Experts of a small language model: 13 layers.
Below are experts of layer 5 (counted from 0) of a mixture-of-experts language model. Rows are named router (the router's row for the expert), gate (a neuron's input weights, with its number), up (a neuron's input weights, with its number) and show model dimensions 0-255. Each number is 128 + 32 x the weight over its row's rms, rounded and kept within 0 to 255. Numbers have three digits each.
After each expert's rows: "comes after" lists some tokens at least twice as common just before its tokens as in all text. This comes from a sample of Wikipedia text that the model never trained on. Tokens count by the router's weight.

# expert 24
router:104154162184166097161125189112167106142144153159106106091159080158199081124165166098134100103175092159070115080096154160067119146110065116135093141163131066102161173123096134167094171100164131095105081127064146100085170106119093089162161093076173135115154159145098153094166149111110077166106152099117164083088161142110164097085145118102086100161138095097134146111082163116132167128097103116079154107097128147138098136176151158150107169170160137171110076134102091168109095189164090163112096100175164113122180082127157136164144098175145175179168112103092164135104112179152082169141131080095139094128144141114181112144152088097211139172129105138151154092151117088084158138183097149140125098164136073152140111099165088143163154116086097123109141177118099160157157111139097
gate0:075116148171121123154107118142142072137147148136072121129113142101146056133172121126171141110159086115110101148085148151143082119135093139170126098154109086080159132109093159151087148108170152104142126135141124137142101106126112108157148105111140176099163132201072171111155153112140121161131121073088195150082154123152168081094146110129087080152148119058149069091146114164155132078126107082140218116139105180175088065178139116140109174104164116134075127121095133185165089194120115159072113119106131121124146134174152139163170176174119187167178103086089188160077095179156120097168121078082142088103122107111166171183164102148115121162155081111064129145137126110093140087126135134130115121151135096174157128131152089202173210111097109124115143132135053112101148092123097
up0:110093119155155138156097139174174097112091143128184150138082114133134131112085101104088173098158186127076162078132150060135113080104184102107138133111135215162138197080150110086110089074153135133176151141119125096074206152126105107131056052150143062121133136154146121104169120124126090092115116137098104130094129127105159123154165100122134117128165122169140192119187118122106114065147185097096115163111122104119152126105119184119094164211154078136117085162173133133139166104144130083124091110116128160118133111103089178167129206132137161095050138100127123075109135100076184127109109163094125108181159174117127135185070140161092129106109156144117100159160094156102085109182182145174089107163127133129096120104151130151099175087124109149102107096067145145077132107122090
comes after: "\n", "\n\n", "|", ")", "; ", "1 "

# expert 31
router:089150126143156112156106149165147122114132168158116062102152097090151119148166184096135065115157044137114115077124159104179107091171125202190128153123186098093161143085104152187150154088095134086134083165112183137105067133098103118126145089078098147108113168168111164126184175166133114171114151078087159100085130146100174089099142087125106082144142094092130122080108150156197118095073095108104160129096081179161084135175133167141129153138116124189093128156168099147131073140151157143111133081164149089139144090130166157130156135146179119145148113083117129085076094199148135170146106121114127131115119147067147106187151078089129086139133085099129134102133136093084122139178096132149083073128169121154170113077162098151160170082138111109097182155085085159159161114109132
gate0:046144152144158157126156148110134142146124168116105104104168136134139067153166113147133112063183128158094139140091141110086168083151093138111074183116100094143113143144077157110085166109161176145073067109109102069115168090130128072108147121150101223135127175155087177074134175094105177138037119087107138146066161118154177105081157083134118145181138108150112149101114166129154126131119064097075155107115094130123150142170152182132097147147126170122087089153102144139113081174203105148134103094119107079117130137181161134171145140188161198149157085118143147117105072123148134113163070098119097109122113130143127098143124108111152151115120082127153128140122082093081132104130066161078128103127138141135135114112181066159165161136110105174135129153142101185184198153147161
up0:101137165097146159159164087106099163136149117157112099129150093089107152134111157082072135126167176088153140125154101192162167103194097107155104139146159175162091164156119137123131185176076081179162159106106156162188071156144186111121134173149155078160120162129171151174116130085084109068164123173152126097174101138109068129061151122163137169169163135084154115158107149124109092167112139109170118121079136130177170114167065136084158067174165096184130153146080078130089075085168100100136072132097121085117140139156101110137156135190173093078142116100106121091150115136186142170152170167139178109101091114139177106089121172202082128105113116164093142105130151150109096126142101116108115154137118138129108084084153062146093159146147077090097100140165124147163097137129134
comes after: "\n", "- ", "\n\n", "'", ". ", "=="

# expert 25
router:112132177153140105151107151138140073154114178151117092106155118135156084121144200084156108110151082188091131084104195166152082108136120198137142132153166114095160158125068169165100186102132143100084073155071132108079159069117121099151193077122137138072119194156132129097151186138098083185123135084091163142085184135150167148133133137150118104173140121132126089124135157116146102077127089111079144105192070164126114130142133172168091137125169112144098126125084093186191098134126145163110117094156167082169130122204167156152137108145112145152166093062086177157119070193174138151151085130079169145086102125137131152147164098099132127163099086090167156082145146106073149125151111146141102106146147100174138126095127099174152172148101137095109169146112089152155142109119086
gate0:131190131128104128170078203153112143110193167140085182097079142134082057059129158108149165084116115128169153147124166154087060085150069087135149128148126132128154108187121126058101166157147123124118129088072097129133104156216188129093138088096127129079056077126122189070125135092132131198142147155136158121094110149092127156097119139160167121113088120118145111156144128164127067130160116117118125150124132114105071083160173120088089209158129139135128073142115088160144074097131114145106085094116091095105193128131117162142112099138092150116139122157141154160130145044154068112127100134056099106128121149149169116120148137111151190129103090078157144145098188102097085126171161157082144126086127127133146114103074121138123160064105088119121158103127137108093157103094142
up0:079154148106070157142084190174095154096205161118158156157110149119108089117112142125116140055112138137151133122168141111090087078139150115163156092104147149121158088166087180118094164130131152136087118105072086157107098149160157147095140118144112108066113117099139134077165131109126156183165140091122160126095113125124151135132114137103179066148112163104130059161106127181104074177160152152123102160142150112116089093134157111103093146183129071148128089139149091129148086056102140156120133054119103123073182177161096126143112079147104143121116107192145157176118145056114124083073082138129170138105151101115184158113121134112112145134088114108153163129107201140086071123194126204106116109090123139144079097128051117168125149022118089104171125134163159134098110137116154
comes after: "the ", ". ", "The ", ", ", "a ", "that "

# expert 23
router:120168172123146080162097143129135077180118148180083098112150089118140118089191158102150133116173130155105088110078169132101091110154123098156119136166140089119148181086061187142174131111155166089147100169105168108091135080090140119150180099156114138075128149164096208083146161151103135139097158052098149138119134139114171107075128108128080116128129091108159063096122181120136093106064122125103162100192101153144115148140164160141121171169143151166107100127130126122159068154152104166119104095096172071118156090166191168163145150130132156151131074062112152126095081160176093159157084112085096088136143165131172133166165102100119162170075090052151134069128147110095159108154122150158090095130160111150123085130179063167155138151139135109128157161090093191142149112119154
gate0:120101166141154075150132114120121083063135093119155127166132087096051084124129168110110126158148135121135191125126158135145102190112098066112116130124139108124115157170193115120113096143098163103109138143114135150138147159131094051175059101162089099133122145182194113071089158156093144113161134121160145061114112180086186117123110157122152094117116147067142187191152147126160109106135123173125132152151172160111096068105116221099126046152094132124164117132139161117128078138129122099116112029125116153134093173079133190162154129143102183084090149143110099109116147133093133109105068100127094152121096173050183116101146091134160122110200117182114145083117100153097140128149054100124139126136165147114139150133140141079145124123119103059121107138131119136144145143155214
up0:123188091131111149116108126118143127181160157179097176122114177199174134153110085088210124117140137153129113115106148071087128105099122181107134140179074120140196081141095145167127111098082044095112119126140156111150129145180134183111161127093121165174123163119083146141153089115157125096125122139082135141093133110146055160096108093081108115142122096194101070116167115137127170145089125098119125074065078113162141111162169049175161167139130085052087071147154107087072162151157158149130130149164104091139165118165141061073126108164171097163132087098177151127111066111140112109136128110160143105116148071158137094167101149102136137198105097094146151158142157124134109135117184128136113129145123097133098106100127124146141175160151123143202127165123124057093144111109063
comes after: ", ", "known ", "such ", "well ", "is ", "to "

# expert 22
router:100156120174187133167111185104160087184133156144106096112187130147113103113166151109151079096180057127116096135100140171122104137142079150160093159161125074114145153124100134142219129112094163098099128143036175112068116132088083083145157083127130186108135141145090139096180110135101124126113176099087163066112165144096116121117105120127140123175146093102148082141078192096145116129078128109108157084137110156182092110164183153142106142162144155108071103145098095150160087150115119153121076094089167086126195102145170156175128158166136116155142116124092172150057114136121105157151123090097088119102121145057202115184184106101133118148089082128147131113148162080111163148149110140151092116141173080176152122112173094153161137096093096116105128155112091184177140075132133
gate0:103165118209196114129112162153205111175150116119161154020155097048177077130116100094168071104080122175142156139120146145125088126130112157135129212161105133116151139100060113041160104121154131131133168144106100070116129161120127122160145152126150151071131136138136121115143156082144131114070117153121133087143117187103120097105137118129106145066211079132127134108157163152130101136140081143115135077114115123118022153125121141110104196154148087121109077080086120110143120107145082136079126128101136080199145064161099103095105130191180141165125145087128108165139138133125144058167158167077076096142123140190167149109160103111126154120119095130130133136129169100080144139116115146151112144152164121141086134134178173166131120145090138172149161148115094118111140151079117
up0:115076135102043156153153113091092176089120150176061105181157146204118135127128137145074194143153130114143102182068133083125128102089131100079135062137180079116123108147113150192106130104136122134113051137088169165156129073098119145104115125174128100133098136140128138117120086180123123177111177106148176154117124047140159169116160140123178094132096175135098118126136099136106117116139201108114148188095104148110176129132139150159157066073157172159143138183185144122107127144115170124123090078164137140058126136136135145183150108031106130126141066146112130093092088150145143170089055093133154166104179134093133096132099197126157113139153106127155122099163106152148150110172137133096131146105107146098152109092115081151125128092161156110068112106149132175069089121115159
comes after: "==", "===", ".", "====", ") ", "= "

# expert 36
router:097140147165143114169088150132122137156114136150064110096153068074133112155155171107142059112163106140091109113089120150134095114171112091156124153115182101103162128108093124129104143119181143091106090131102146100098127102105105091175153071104088132114136133139095189088149152155096068157111137108142168133099148141135134106087142117130100128143171121078118139070053172180179130116113080120081189085140118154157083188138134175136138135177139115177117101143146076161110090184136090127082125123139158097176175122139148159166130141164200142155186127101100171116087098151163099143165107113108136101131175114073196103148188087080195116139186131114103166103137084060085150083169093151174103067141140115139134116107188105146185119116073127111059139140102078139161161074116146
gate0:110129166137136098119109224117151083117088189171117148098155149123190074127195153075157078117162135174116088108082161097113079142149078130161137114121153100138171145131121164154085161112133147142143147096137146080135164151133085108188118094110141168093125213155155159072126160098141101145116133080101175104067139150143151160108159083158097139139148069142170077150096169137159121128129086115135119069108108084148120085134172151115092152141155117085149129124112084085099093178130086201080114099153096121086183099134150104134092128131159123146115106098139146140142093155134132129150073059170104121126131153144145174144154122101145149118155103063140085087160132076068173115145119226134088109138117075136195088095122121145149184104087124105116180175114066155175116125109111
up0:160094104121104157128127126125106191084090125124156160122100163093165064183166086134130165109117120096158147094152104129116120124089109117123118178124156098107185125058121171101078069114112104125134103106114067171103133153112117152180158093111127163159064142154181131155127167154136142124108110133152134166128125076162106094105164090070056102168069122136130118177135144112086174138177091089107154112183074138156077141181122120170143200160122155127115145142148065166164127155098129105158162134108123138176168129118119151164111162124131090183066077163172091140108106158176118146175100073145133138127082088181175132101098112129162179139149142100175066163116171106066174113097176163164123114149125189117168118071097081200090138103125135125113137099153141170169132155148180
comes after: "| ", "\n", "\n\n", "- ", "2", "1"

# expert 2
router:104141138179160112128069150097169079119112136173100110076109092080166109093149098134147109118153059129094094101100173129130101089153092095145072179153142096068148144111093143103143154129105143130136102107067147108139119167094126095187168087108213153108112174154070156113138153143103058173120186095105175107088158146111123097071173104152109100162135105132143155136087167157159117119109114145091158085105121178154088110173176174119104175158160184145137107142118109156108095158182131154096099101157148126170182106142147143133151128202149148169205114095087168140122119168150087146142136085116130093105188150074166103152152084076134096132110119129122136083156101080092141121161126135142089126141147082153170118102195108155143167125083111132097147172105089184184176098063106
gate0:086171161091121091188126169092148091167125155197129103143058130124122148125146136077177107082179074144099120091130179086111068072114098153173112149184131100097133111118044090105114177098140167115118143074128144115099111081116132039159131118088124130128097161172065146105127125139107106194098186113099168150085182131129142118092124103159067090111155117069130113142115142107121075066105088135070172121170100175141122138133159143143126124138147165115132093154149122125177122142135124171143103109128103124138120109127157195139178141158119135154136125083117183129109096134118129183141045129097133125118178156120148111198117063144133124129080089074155137080084138093095160131144101188172131138154196086131083128156119095172170127169142070148116154149142056124120133130141101
up0:154111169186120105134155123160134168136132181156113134115087213154084093115189189112079108110159096140120189146074207117132080102089125068106175118111188084121192122103111184134203081150094124149089161132158137155138169145142154163099180160136147104131141158136074136161136105128174165153161171176133160130169089157080110116077170083104140142082138146185081091099085062110088173144143127104127155136151130112154121117110141180101135127153119104109152081163085082108117151144091156146183172125163160133098111099147096126077111140167164119158167148117128060082119133133123143126151075101152148144162130102165161056118127140098135128094169079072142123100134108166101125168183102095116082100161148083106141196163115133093107128128152183121124131106101116145133087169082164
comes after: "| ", "of ", "in ", ". ", "–", "/ "

# expert 28
router:098143157159155123165135152105159094179116153165101086101146075071146090118166105128135097101155132174095100123101172110155122122142086081153151139147147108085149149143094142131077152101098106116073105105094178087085160057117124081181163087152215165132119165151105138110172145134070092159114138111104168114088173155136134105062155096106086111170152095110150157134070155124106114107093103100090161116163105147142104113172158168150074150196156158149138086132103091159122097163183139133105091095113149117137158083133159144140137114156134175186192111106111156155103110111163096136155115075109176070112195132127128118174179073081175153171065109132109130085159136094117145101157090166155110088164129114158144110101188092163164137163070156058096129147097087175172131084133116
gate0:107147124194159171167110150107101141120118156168140095121165149190087101100200152097164139111112147098155076099130179139061126067091133142149099137164139117155154190150106154166146101137148135074121107140127133100134192156083143146198141070123120156108163126145116158161177139160052122150101188102134138117150098091139140096115115102111049150061121086108164090119183153118143132079091162101075131180153118075164079140127109144202126150180126176109091178124112125108152141151153163121133113077142145066177100093158167129099135154176162144099148135146166181133089142134117108117138128112065084132123103142104138095110160102107163107152064133138114126105140143114140131147110057194145110141206121088134163111113120096157162199111072140082049133180153109135117111085111150
up0:123068162146158092117171144136152087142112145130162106095071114111120149179167107150177116151184124167155141129071170156198078140121137112167107133129115143122095118088131184073086200106087151106120113173154129115137095110100131128156101138089176138094122129176102111137062133045128120180139094095135131136089139164119170138092146121040151118084097169078099102079144143095183106075141149147127119096055138127134193106122179166103129088136151115148143109145131126112108117144171086178086063108128143127116216152091115135158167124185125125124120074107082178157127139158153106125145111137128131091115152217077184158147144128144110114073145080068093149108104060111096123097137185169136096123100168121181142168108104139121070159163155074132114132141131096170118164121123098
comes after: "| ", " ", ".", ")", "6 ", "5 "